Experts of a small language model.
Size: vocabulary 2048, 48.3M parameters.
Experts: 192 ReLU neurons an expert, 2 picks a token.
Training: a variant of Muon for the experts, 358M tokens.
Below are experts of layer 5 (counted from 0) of a mixture-of-experts language model. Rows are named router (the router's row for the expert) and show model dimensions 0-79. Each number is 200 + 30 x the weight over its row's rms, rounded and kept within 0 to 999.
Before each expert's rows: a language model's description of what the expert responds to. This comes from a sample of Wikipedia text that the model never trained on.

# expert 11
Description: Prepositions and verb stems
router,196,192,200,179,224,187,204,215,136,230,173,169,158,156,254,158,273,141,228,225,163,242,170,263,148,218,212,241,191,217,179,194,189,208,219,215,237,252,226,212,157,224,247,126,200,200,225,274,193,200,183,236,199,246,231,210,191,223,178,211,148,221,251,125,222,160,155,203,176,221,151,164,211,187,189,185,171,191,179,208

# expert 15
Description: Prepositions and -ed
router,212,289,165,225,242,199,180,212,157,201,187,236,132,185,224,175,250,195,189,213,180,200,178,241,197,177,239,211,137,173,186,187,200,149,212,211,232,262,209,236,170,230,212,173,194,206,213,187,188,178,197,214,234,212,223,219,197,238,206,205,198,160,249,184,199,193,136,183,160,182,217,205,225,182,233,167,210,222,205,195

# expert 28
Description: Table and heading markup
router,233,214,147,225,222,185,205,232,151,235,170,204,157,174,165,179,217,166,216,243,182,226,178,216,177,193,192,205,194,170,188,148,205,218,173,266,194,203,201,183,158,191,240,155,208,133,212,169,132,225,195,206,182,191,209,205,179,204,192,214,177,191,230,127,201,170,164,208,189,208,208,242,222,183,191,202,191,178,190,174

# expert 26
Description: Spaces and broken pieces
router,199,212,184,231,207,190,177,175,144,225,170,177,192,183,198,168,259,173,229,239,213,219,182,245,203,228,199,222,146,219,194,178,195,203,177,218,203,240,196,224,204,239,239,185,167,150,215,232,204,207,180,168,188,195,247,195,189,176,177,214,183,202,215,199,216,163,169,245,165,233,162,168,175,185,194,196,194,215,192,222

# expert 21
Description: Articles and determiners
router,241,208,146,227,206,201,205,169,164,176,200,222,174,219,223,147,226,215,206,208,131,223,177,227,202,232,186,233,180,162,209,205,233,181,183,278,186,179,248,188,166,186,249,163,146,160,166,196,203,186,166,245,244,216,233,225,153,187,215,228,161,207,229,190,203,204,152,216,151,216,167,210,191,172,229,173,183,205,173,179

# expert 6
Description: Sentence ends and re
router,248,244,166,173,207,180,176,205,153,249,162,205,191,173,219,171,193,202,209,219,150,222,180,232,211,219,164,201,213,179,168,169,209,219,185,272,242,248,211,235,213,218,239,161,196,172,203,215,193,178,163,279,267,238,241,208,182,186,240,183,206,232,207,165,182,190,191,227,184,230,166,210,205,150,213,131,202,198,191,243

# expert 8
Description: Noun-ending suffixes
router,180,185,187,236,215,183,222,176,169,204,178,189,213,135,235,188,243,206,204,231,175,247,195,232,222,216,161,222,148,201,193,168,204,197,156,224,242,199,203,199,156,215,198,165,156,194,226,213,205,187,163,173,243,217,176,178,193,169,185,241,212,229,240,169,182,152,155,230,187,226,190,211,185,174,188,185,228,192,146,180

# expert 24
Description: Mid-word lowercase pieces
router,245,200,198,184,233,178,239,203,187,198,182,203,192,185,194,185,215,202,202,203,189,264,186,247,173,217,196,229,168,210,163,139,223,223,229,239,250,200,188,209,169,209,230,171,172,207,263,230,172,167,146,203,207,197,210,170,197,180,179,223,180,225,203,180,210,193,181,251,185,182,167,199,204,190,178,144,221,191,166,236

# expert 29
Description: Plural s endings
router,190,217,163,252,246,192,220,201,171,235,186,235,182,188,255,173,266,160,208,206,132,251,158,203,207,217,185,229,153,179,181,217,237,183,177,180,233,208,184,244,196,234,162,176,140,205,210,201,196,192,184,210,234,225,206,208,163,176,229,199,177,193,238,168,148,171,137,218,167,196,188,190,212,179,222,164,238,190,180,221

# expert 3
Description: Digits and st
router,225,169,159,221,277,146,210,188,142,217,159,199,154,163,235,195,233,191,209,249,153,218,154,214,199,163,191,212,167,151,179,201,236,183,185,198,206,265,189,194,203,223,242,156,170,165,196,222,173,213,164,182,190,253,235,181,219,207,216,267,203,207,187,194,210,219,158,235,170,212,160,172,157,169,198,165,227,183,213,197

# expert 22
Description: Commas and conjunctions
router,213,207,164,218,221,163,157,179,172,196,175,232,180,230,208,220,192,131,221,243,193,285,163,237,124,225,167,205,153,199,182,188,258,208,193,204,237,228,204,201,202,208,227,175,152,169,228,229,185,243,151,177,226,196,185,200,154,201,184,214,180,189,210,190,121,163,187,225,191,200,154,207,194,164,232,191,219,177,152,236

# expert 12
Description: Single initial capitals
router,193,233,190,204,218,204,178,186,171,182,177,180,190,182,247,177,190,129,227,231,200,200,199,212,164,268,203,226,215,183,145,180,223,186,226,218,239,241,240,235,207,235,229,161,152,191,237,253,205,196,171,208,234,209,240,182,182,174,198,222,186,241,208,170,167,225,191,231,188,206,173,167,207,213,214,212,207,199,152,147

# expert 14
Description: Hyphens and capitalized openers
router,213,198,179,208,255,191,191,172,170,192,164,191,190,185,229,155,236,171,267,215,190,209,138,215,158,232,155,267,146,215,201,142,156,184,196,232,200,215,185,184,198,201,240,200,165,156,194,245,186,220,182,208,230,201,252,211,215,184,187,225,215,216,230,140,203,206,174,198,198,250,168,204,202,168,224,194,230,183,231,187

# expert 20
Description: Numbers in tables, dates
router,166,235,177,206,219,159,187,187,172,202,194,191,205,188,196,194,244,196,258,245,207,252,193,217,178,175,186,185,201,183,198,165,209,189,186,239,209,185,243,200,199,273,224,215,158,133,221,196,235,220,159,222,209,202,237,199,209,198,221,218,171,207,207,187,190,157,177,253,179,218,159,217,221,173,229,196,187,198,198,182

# expert 7
Description: Word-initial consonant starts
router,210,184,182,239,199,177,203,181,151,192,144,189,172,167,217,154,230,136,208,229,174,208,205,248,200,247,157,212,165,165,146,137,237,202,157,221,226,206,279,194,189,204,228,164,125,191,238,205,196,183,182,209,226,221,237,203,210,206,239,229,180,212,240,211,124,187,173,234,123,266,184,224,192,145,219,207,157,162,196,201

# expert 2
Description: Agent-noun suffixes, offices
router,210,229,193,216,226,139,202,196,185,190,226,176,182,187,176,148,216,206,259,235,211,263,152,197,146,204,212,236,162,168,211,169,188,170,179,210,231,249,184,198,185,201,237,135,204,240,216,215,175,190,166,212,192,233,232,194,201,206,268,213,181,231,275,165,195,183,160,267,179,197,160,207,188,216,213,162,196,208,161,223

# expert 17
Description: Mid-word consonant pieces
router,197,202,171,218,230,196,173,187,148,196,159,200,184,179,218,152,195,212,253,252,134,252,192,189,211,196,205,189,170,195,161,125,214,181,191,213,200,212,195,225,200,214,206,158,169,182,191,224,196,208,145,173,186,279,211,190,189,195,201,249,144,251,220,164,162,188,194,269,160,172,211,193,165,165,218,201,210,176,193,186

# expert 5
Description: Word-initial prefix pieces
router,271,181,182,215,255,204,220,197,161,179,192,157,163,189,229,147,239,158,210,263,207,212,207,185,158,188,127,221,220,194,162,178,235,234,140,220,218,220,229,190,184,218,198,172,174,159,188,202,202,178,170,227,243,197,247,177,194,205,189,194,152,209,211,157,190,190,159,241,171,227,163,205,202,198,219,188,169,195,203,226

# expert 16
Description: Line breaks and headings
router,197,199,188,218,230,185,240,207,167,206,156,208,222,142,213,164,245,213,212,191,135,292,223,199,150,263,222,199,177,165,147,176,225,215,163,213,256,217,263,179,229,220,215,151,161,135,225,199,157,218,175,212,218,228,214,215,193,181,218,203,171,204,228,153,169,167,198,257,145,215,167,211,218,170,202,154,176,189,199,205

# expert 10
Description: Table cell capitals
router,202,220,174,196,251,201,207,215,179,207,155,187,213,168,168,162,228,137,230,222,163,254,225,209,152,231,209,212,182,161,170,164,185,252,168,221,195,220,233,207,126,188,213,224,201,152,208,247,200,188,163,197,229,201,202,220,191,212,252,223,183,191,226,171,194,174,220,211,184,180,182,170,211,140,212,207,177,204,189,228

# expert 1
Description: Romance-style name syllables
router,192,205,177,257,210,153,240,206,170,193,220,190,193,185,185,137,206,161,165,226,181,217,226,224,187,205,173,237,184,170,176,162,253,210,203,188,161,188,250,232,171,223,264,164,204,173,265,217,224,213,149,200,213,201,194,172,147,203,272,203,228,172,230,147,145,150,175,190,174,252,166,188,185,181,222,217,161,166,211,195

# expert 31
Description: Recent years in bios
router,209,207,195,197,248,174,202,192,113,242,212,142,147,186,200,173,220,194,185,246,131,246,151,206,152,198,214,210,135,132,174,235,216,202,198,196,194,205,217,178,164,226,216,176,182,127,216,173,196,173,176,209,175,225,225,227,196,186,197,174,168,211,212,193,165,180,186,235,156,208,184,183,204,197,192,185,154,174,172,240

# expert 27
Description: Suffix al and headings
router,186,226,130,224,203,144,173,207,200,191,172,224,200,215,189,191,282,195,207,256,181,249,180,200,230,214,203,168,199,218,163,178,220,234,225,236,236,229,230,225,205,231,253,179,201,134,179,234,158,212,141,209,285,229,204,245,178,190,181,226,124,240,232,142,157,193,194,216,142,218,194,165,198,178,214,177,209,168,222,239

# expert 0
Description: Capitalized name openings
router,254,193,115,226,259,201,212,198,151,229,213,181,160,204,189,181,202,141,234,234,199,221,224,222,145,216,174,179,159,184,167,179,183,198,154,247,209,226,207,222,183,222,231,175,143,165,225,245,157,241,181,247,197,203,201,238,151,172,223,222,174,208,210,147,189,169,157,232,173,239,188,197,208,165,212,220,175,204,167,204

# expert 25
Description: Closing table punctuation
router,242,166,123,202,278,210,206,140,157,202,169,220,193,207,217,153,246,158,222,196,154,250,187,224,190,194,240,224,167,172,162,218,177,196,197,251,249,200,254,186,163,219,247,179,194,219,179,211,206,249,153,203,217,182,172,193,161,190,197,244,186,188,203,178,167,186,155,207,196,229,188,223,167,92,220,166,190,219,131,199

# expert 30
Description: The and auxiliary verbs
router,260,244,151,211,196,162,188,225,148,228,151,170,153,174,219,157,236,179,244,182,147,231,205,221,173,232,224,190,167,215,176,174,204,208,169,223,215,208,240,199,202,246,202,217,178,201,199,235,185,196,181,206,179,242,196,209,185,178,191,228,202,236,216,161,191,157,204,209,189,224,192,168,162,203,216,181,209,152,177,254

# expert 13
Description: East Asian name syllables
router,198,211,203,271,277,157,153,200,177,211,140,200,177,166,201,144,225,149,254,208,188,208,191,235,179,219,204,231,168,160,175,174,161,204,214,216,210,224,220,193,160,241,237,192,168,141,191,212,194,178,148,231,204,191,195,214,201,193,181,211,197,208,215,156,205,197,159,251,147,232,169,183,218,215,192,216,148,206,173,236

# expert 19
Description: Common first names
router,166,166,171,231,265,197,197,211,193,176,189,180,135,172,206,166,223,195,277,228,192,170,178,252,197,222,206,241,186,160,168,185,214,207,151,232,200,234,227,182,178,231,230,186,178,192,209,219,202,235,133,204,242,208,186,247,190,189,206,234,174,201,242,158,196,172,169,227,180,197,183,200,201,148,184,199,127,194,188,209

# expert 9
Description: Place and nationality endings
router,198,185,164,205,256,172,196,175,144,175,180,192,182,141,200,168,223,184,234,220,192,212,189,231,142,224,197,213,185,135,182,163,245,181,161,238,172,191,246,240,203,233,224,184,163,186,219,246,224,206,114,215,191,238,198,218,195,224,223,241,198,248,250,186,155,220,181,248,134,220,208,230,191,150,162,227,188,161,160,187

# expert 4
Description: N and ch pieces
router,188,203,180,172,238,217,168,156,177,206,169,246,171,183,193,186,247,175,213,192,200,221,166,231,190,193,166,230,196,192,177,156,249,178,146,235,206,208,215,163,172,213,230,201,185,199,237,210,193,189,167,224,224,160,239,171,205,175,226,254,225,201,201,141,159,199,178,211,121,214,202,160,190,165,197,150,190,156,172,202

# expert 23
Description: French-style name endings
router,221,191,198,170,231,177,184,172,151,191,202,128,207,143,235,220,209,163,261,234,143,240,161,168,153,215,183,221,200,170,149,159,186,200,229,239,154,220,224,202,149,242,248,201,170,191,227,220,179,254,141,240,199,239,198,240,150,174,226,214,188,203,268,133,149,159,175,239,177,191,171,233,209,149,209,178,217,185,201,208